Experts of a small language model: a shared expert of 128 neurons, 300M tokens.
Below are experts of layer 5 (counted from 0) of a mixture-of-experts language model. Rows are named router (the router's row for the expert), gate (a neuron's input weights, with its number), up (a neuron's input weights, with its number), down (a neuron's output weights, with its number) and show model dimensions 0-191. Each number is 500 + 25 x the weight over its row's rms, rounded and kept within 0 to 999. Numbers have three digits each.
After each expert's rows: a language model's description of what the expert responds to; "comes before" lists some tokens at least twice as common just after its tokens as in all text. This comes from a sample of Wikipedia text that the model never trained on. Tokens count by the router's weight.

# expert 52
router:528489502505502542488478477467526520526520488507477505504472493488514449516478549485504511497535511512497522535505491507469456533460459528464482502464504522541501498544507523515474520511508478529514526528485528513477509487481481483481438534502515453481522525483516479499498466518490484478527511514470520534478450453467481520536461491514505472523557466523544513522498519522516490506530522529473459501503537536541523532524497466522475512539516483510478479531508464552530511495523522507536521490529507489477473486497500501479526487477519475479477473446522480533531532459486499528
gate0:513533508491488481517575540463539516485501479531462504470492464502469446522484469485497474468544503497534517516522505516486459485482501480477479482482517500508504505498533498507479509485507529459475485497489466543503466511493481453481476536474457463481498477487504501494512477453490444481489518493510505486501518528489516529467528454487481513501512523503500455531524511503541526494503459541504449460487554504538494487455476499479495507506512534477500523525481526476481540458519442498498510486475485468531490532482496492484533538528527484465502478470493533508508493503480472553
up0:484497504517531526514485479470511473523516587476519427542568489496505501465511500530501462471484494450503519479488499503526484510491502510490486467529507483482440485468512478524528502474532492497496491530522520508448536558485528515536524501481512506502523494526457520509544476485526535462454485464469519526489489501520487484522462512468517469497482520502497504499509485497501487505529520525523492531516498535514499476510484489489527550487531440484497469467484476476498508558509471484480510504514539528475478469550493484526484506439475494487501505491486510522513477496480489500
down0:504486507509501454521546508497476501477490474496479478495574515538469527497494487484500493478525476494498492481508513496474490508556471470510500495518519588497536490515548513484499541487512530520540531545571503514526495539473509514542523468476498466472495533503494508513518455487488520520486480466479489434515483484479499518498495504528453517496485466529483535508494446490502525487481526502490507501505505478466509556470496461467520510496527498481439521534514488439525500470474511514526503496483486483493494507513455498509505471481497501502493499505519497473448511517466524464
Digits in numbers. Single digits and number pieces in dates, statistics tables, coordinates and percentages, such as 1, 0, 41, and two.
comes before: "–", ".", ", ", ",", ". ", "-"

# expert 31
router:529507519453496561510478501472510519561548475480502494476496504488529499503486550483478525513518513500467525518489466531492469512480472500473514489430516526500489462516490541520476493510529465494518496494510538499505492505442483505447486518483522477479513507522507478491517488517492496488531478506463540493489460496470497497533506486493487450512555508534502484552518522523528447485520480504495448515496515554513533501510515464504500520505510504516502502495507505555540540479481505529528520532520529485464465485526526521506481496514498499469462486423517490516513502485464487549
gate0:467517508550454531474506462481529557492470537537484497507498503491511453538472504486498497544490472469454504493504521535479509532521487500506536451506500498477517492487504476464485467483489525496484519522500484489505475476479479489493494493499522518503460480472477476465449478497496497503467500522488560518474486524516488502487472454477476500492555515470462513498507546485466517476463475488485480484511521474515487494451507496484557481523504507524518521460525516520519494533474556511518519538524485522494525519480477485460495483476495463468496520530532492507490485546504428456
up0:510504486478494526547516482518516530541486486500498517492563524500485506513510526542482517493530459529486561508465511532492509514468524481477504520523535498520491511502534548496535493533519503471527473509497508520508496514490471525498502509497501493516527473480493547538478469498502498532530474536508514494515530525521454515514481547471500479518469465495536517484538484479522497495525504553558466521507464529524496495501528521507487519481558477456490452478527547494533510502496481484535504479523486502498469498451519479531521470495473505572516484512479483505541490463500520562
down0:495498498535473511484521505491510510513503510493531522477534530482518453479498508453494476486556497517554487483503493512496516493478450494507500506539466474505493500487531526501528464533487478489514536536454526514540537544507525525495511508442462519502512523502495468475529495504478451493487491485505510514538527514511525513531560557478503495494524503532527521469565532513501511483563513514548507539475444507501502541504521508501515502508493471463510508477536490513482553490504457496505532500493504469509464505554530521511508517477476520520480476459507450485479505467508497496
Verb inflection endings. Verb pieces and endings such as -ed, -ing, -ate in narrative prose, such as engage, switch, differs, took, moved, secured.
comes before: "to ", "the ", "of ", "in ", "and ", "by "

# expert 41
router:522480514486511536490485486466536507523527477491466498493479507474522466517467528484495519508531511520476490530506488512496452527480471528472481500462518533533481487543495521503472510518522486517506522524485522497464509489475460484489457531510522474494519520487511473489492474497487492464525511510483534534471449469465476513511460483508501462505549464533550512539495513501519467523517525528459451500497528516531544545514478449522480511533525468501477448526517487539536526512528522517538531489521513496483480470501509502481520475472523481463463467448517469530522517464485493534
gate0:468496515495502493503528516451512495488534489487486552517477479466498521525511515539485489512498519509513472493538471500522449484511481528526486520520514514493489488535516496509526508498492489519546495488474533503484494482513521453549487461492471452484474491464473506473486516530499459537483525480499507516475470496499485547507527495490501501471536494527485453499517471474536449514492503473506475485527523483512507516551483479540499443537463497557494519461563528484486556500480476487464558493509474484506496505498444539485523496549491485513499510515494484489508502461462498560
up0:483466520490492481481495576463544461517522523448545529473474555521494553521549523517489531516502521490468522539499474487508532506527499493521482495487482491500514549474455466483475512494551496484475521521501467499524514515495489496507493500481484518476500524507478484511510500487471463513523526462505512501479511504523496531522464506522538507528491512496473452523499503422512532528499518498522453490480524517467471486472470503491465496531508485503459472504534535495480505501485473527518535506543477495526518485484578500509486527496488468532469507543477492511517487501498504533
down0:479465513485522490462482494482486493493494423472481520551436503518535498456510506490483479489453550517506554512550511473479491493538496528473479511468446529537528504500504526506470568496511488484490471547490465512472505477479490513577481533477528473522508496482493508510502473484510532509491513459516470482472497517487511503509539456541504499518473496525517509475478452485513495536532526522507472470542500483509502490492507453541455510510532511519469530503510492470484493446508502535491468490494499491490494481529479482522525520483490492506492496501475498515505479529470494517
Line breaks, time periods. Line breaks in lists and infoboxes, period and time after a, season and league in sports text, and name-start pieces.
comes before: "- ", "been ", "with ", "II", "against ", "ers "

# expert 4
router:518479512492506533481486482460536517522522471500464504496471498484514467524469525500491512502541512514476503520511500516498461523472467535473482494469516516536486487540490532509477510510506478518505515528485523500463509484451471490489469520515535471475523529489507471490493479515490491466518508507484547536479458462448466530518463488513503470516550470529557508536485517518525473521524521526466460500489539528543537535514461455517478507532522476505468470532501468539541518500524523523530523488520498501473481465518514513472509471485512474462474470459513468537526519466477496531
gate0:488490507461469467483468482452507504496513530532537515503498497499472498563481506476526514490537493490486522512531495524528472534512527541450500452523485495437447505483485504519479508516480520537508529541492502500508492530467451462509465561505481489478535496498488537530484504529470514501493535493497483488485483466454511509502473487479500499512498508510550529524506512500503529479500526490508483542467457474494524505512520464516456483515468468498469539544449494537494524492523501500489461476467479469500528536523497439488501504470481469558526514509495468508524486511503510487
up0:487469520461463508530512480509489531525488508486495477526495493492487503487483499497497496515507464549514518499493518529543526536483487475475495520494502544511505517531495561507483516511508482504480499447463512491446486516474483487460521501517480518476499490519479522523509496471532471528478529546459494490529501508506501480423464481523526432508474516527534499490486524460463496479520469459490520480458518492495519475533503465519498505475491516455480474527514509442494508492475451502499523530490456466464550506491499482499531504533493541474498502478540421483499511511524509486
down0:549488465485524476562478500529505467537483506554498487560458553457461505466497480485476472483502507468515470490486545518488509475486511473504502501486503541493516483500547472477529520479550515539507504527502486445476476489496512496514503482441478503498484493490532506477527519466530518516489523466555518472494525492511506474489499522457503483502515518496533496489491511493529457491518512516484472536539533492479491552518501528483510472479490526497524456510515524478494499514500466488463491466529522507529459505556479437496474492495500538511505548481510506511476500529489527484
Table and line breaks. Line breaks, commas and pipe separators between entries in tables and lists, plus heading markers and capitalized word starts like Scientific, FIFA, Mar.
comes before: "- ", "| ", "classification", "JPL ", "Total", "=="

# expert 44
router:535479499508490500506478473481545502492534505457466529512497519492529448548480529527496498485504545544481513499487507484497489515430490529441471510498473518510493510529509499483516477546485513496481505526511474477454503509521484484467496522513518501477533503519537513502522508527497513448528517484489532502434487482488480506542470509521515496541547456489526508482491526489484498532499490537502488503472505528503513530503473483519463470523491502527485465519530481559508466503487510538506496492515524520496515474541519526463501479515521530470439444437496499529517502479462489540
gate0:494488470424496524468523480499510522484530465542479524512465524486496491478530506473510528512518529466488513494491493515557496511511501498469507500514483507538545524517462512467481529492524538486489474469477550472501524507494480491458486503536517476514464497512568502490467520562511496475526481450535499458465510503522499486484488524550505531532519506492462501476512493497496509523487499485498517502477448459534560511558517501536496514498508511497470445479477481511549497504513489512500506491468508484539497422529488499499518489513528518506486514504494514459490531503527491496
up0:506492517518522527509495484469498529546486509504546512512514474435506514498499516477537508499496512511484520493472513512490521499470515480499485478505528525514468514493537505499491540462432530482527510504532520492568488478568505500510524511519511520488505509449504554481571524455501492523470521513507510505484489474487517518545534529458502524493488498514509522507501508481509444501469515523527484469484574492473521490481544468539518462512501492500525493563498508463470489504483521516488475498480522514488562504482479524516491494543528446491478484488530513521503514499501526478
down0:514478479571461505513488479540475494466515516499531508508521493478469483541481479494486503545510556558514553499496526478479497522499520507478502542491533481522486477511461453502451508531529485493495486493499498516511473517511532515507523534451518505500481464504465485503494500457503519482505496529494508513508478509496472486503526498495494474509493478494502474542490540482518500570488512526478485525513472463499496530432506502458494516504493473565479477512536499511500512502502502591563472484486474532469499521508516474509481502484467509519500525509529450519490482470523488504
Prepositions. Prepositions and linking words after nouns or verbs, such as of, in, for, from, including, and Born in at biography openings.
comes before: "the ", "a ", "his ", "201", "200", "their "

# expert 20
router:475487489528494541488459475484549508512532492531482516472515525464503492498516484455507533475516487506480507498501484517493469553487477504493519531494541512534492474533511523523491504477502519502498496518501525467464481497470473485484472518545505495508533522476535458499507450515503475503513491491483556552501490478444484521492449472518480486495537504527547552529500500498547506536494526537448470485492511509514494514505491441531460515506525514497472471533487501495515537534520540490515497508508526510494453489491497480493551504496507460473496481442520457540546514496497479540
gate0:504491484516514502475463483479507476458512566485465484489490467512530502510481511445469508501511515532500484459452457516451511491497528510511532471497499463525491540507510515549505477490513489495498509520541508500500498471497480532535477532486519491514485488445509536541489509497491468503559516515560514458537501468497545492463482520502501488507493453512499546516455474491488504490537509503451533476548494480495525471497528517515490495468483508456497462510507518514489535483510483541539480505515502528530488505545501543525474525502511489496530483468524441534514493542505494483
up0:502524477512456485541494560512523492540494454509493497476504537525479502486505497492449480546480537482493531510512519530467490528454517531500488466500515518479508456482477516469503502500486481488473492532483497506496540504478491515491489496534513524437489506507493503468495556540467522541478485515461464531479505476481516488547487461500506478504480537452469509495514494545524498559500510502547503503466493507515456486508499503469489542518521493477519493502554485487499481510474495540450531488474533494505477485449508494497500464478463464484505452480458509456523515486501531516
down0:469492503526533482487512490555544453494514479517472499460493483519528417545534527488503492539520532485531492487522468488520466508495515465487510478520544461529464502514514453515532510483519492423512508504485486495503493500508473482474459492523499534471501498491543514515515502494486507454473530523499492516465516476497501477485480478464508475501495449483483528535530496495523465490485501493508515498528492541512552519478488500565526481499511497490506482483496487527533466478495491501498537454477493493512519495469526553519468483471513515492483490502468452496481534447459515501
Head nouns before of. Common and proper nouns heading a noun phrase, usually after the or a and before of or in, such as role, age, team, Party.
comes before: "of ", "in ", "and ", "to ", "for ", "was "

# expert 59
router:531485513493496534492483478484522511522524482482468506502474506474510466516471530488494522507541514520479506536508502524482459534482477530472483500471515529543479495529499527515483520500515485519503530531479512490473507482468480486491449518510528462489521530492519476499494483515486478477523508513479532524474453467459470536521443485514522461518552460530553513532501519515524467512537521530467465504488529525534529541507480458522479510540523475501467462527504483541549515503528520525525527489521518499473478480506504499484509473480508487462474474441507477544527526468481487549
gate0:506484480541491467437483520560447530478514501520488476526478504507472465516506491478459494462470506485470493510482491499477454506453528470466482478499536471532478498507503529499448484508526501525478519520503469455477563464501512530509512494502457498510554492536501473512438511501542504515553504506487493520461549476499483504563489481500503464530508475461503473530495520483517538468503519459486496505497492507519526497478480521459483507541508468482539505512477514480505488498500473525517543530496498530470509527497478497464483531493511509503514479502525483500475502481450488489
up0:513494482485462508475516528481494499505487527469468506472481526526491473484529494524511532485481448516481523481509472520499521507493486470498547459506486478504497470508520482516495490515428514493500511498490510489493553511472499489500468524537434486464530468478457485536502473517518510455522508476535502502504516510506515502481521558455476468467542504492469480543505488537550485538524492489529513534472533534536551540533488486490533511489528479538519525486496515463480503521487536529520478499456510500481498506516548494456484500496497569497532519505486550522501517514503471504
down0:493537505518522483492462535496550502534511510485517500496483520543463505570500466515517518530524523528521482470511500471488487475492503490488514530446492495530515488473518462519508519523495469487534527517466499516519550457495460497487480523507501528495516434517493515487460512518507491495523476503480508401479489511498502491487480498511524521519498549542484494504490512501459514522503496514492504499494430465534486517557470515505523476521518479467529476538491517511491463465507491478494495517495471519487497513478468481472465504482514534518458505488543532439527522508469516489
Countries, closing brackets. Country and state names like States, Canada, Pakistan, closing parentheses, final year digits, and and in between-X-and-Y ranges.
comes before: ", ", ". ", "–", ")", ".", "), "

# expert 10
router:516465504495497522481485459492538519492524495469461509503512474493540427532438516481489472514542540520471483519512519496519466517444480534447473522488492521509520481543517511499486496504505488497497499530500491495512502507485495498493482517494533489459524503469543495461517494519490507477517485506479504538444485490483485543529458510497496497489550488546536524542480531501511462532536520519468495509495514493540499518484508467518480493558504484482446483510520461561515538508550525509514525508493503510510466472496529508500528474477482502462475465468501497533507492493474477549
gate0:472519532523481550498509523497491508475483465467522488479507505498493487495545481489481460510549490454545478494540478490476475492466502505459513529517489459476517489503498523498542484513498520489520507479551455484473544504489534456469481484484511476551459491478497507503444492510588461538533497507523494529472489478518482494502462467468537545518518511532507442439527513549476488532486502461488484508495507473508500503491500485513539553505512482479487489488517501531524517495514513507529514496516506485530495509490469495492525466493508508530515504486525527550455493502505511492
up0:512484471513507466492472445508541481487527531528521512530487515517535490499500528499508504514461485471513533488482510507552528472524511507541530491502518532522459504495526499506489547525486504482496459517435552517476511475508490511548494487526471532467497537497517497504519525491484563491503480503473517490522483485500485478487488483484489474499518489477491491504467493495485457471481475503486531518539534521508521457495493544478473489488461474530519523521517464453488458455498514482469511527481525494506479521529523487441511529475495495435496488511514504436555482445490502487
down0:458519488506490470486514467535497523495493552524498485484523491514497479467507445496514510517522532517467494543499498514483449529494505497475483504506481446500506461493474532497582494502497519514461548557536467531524522472535472470519527499514481459451518500521501505501513532500528490487517531497514500531509506516508466508468501464484536481514475491511503485528490493481466504522519506513467501538446513522430522487463467476525479503527515492494543528521494485483461488512477501517500428510484472501489486478487489508493479488458462477511531511512517520522458488545493468513
Prepositions before noun phrases. Prepositions and linking words before a noun phrase, especially by after directed or produced, plus of, in, from, during, between.
comes before: "the ", "a ", "his ", "an ", "its ", "their "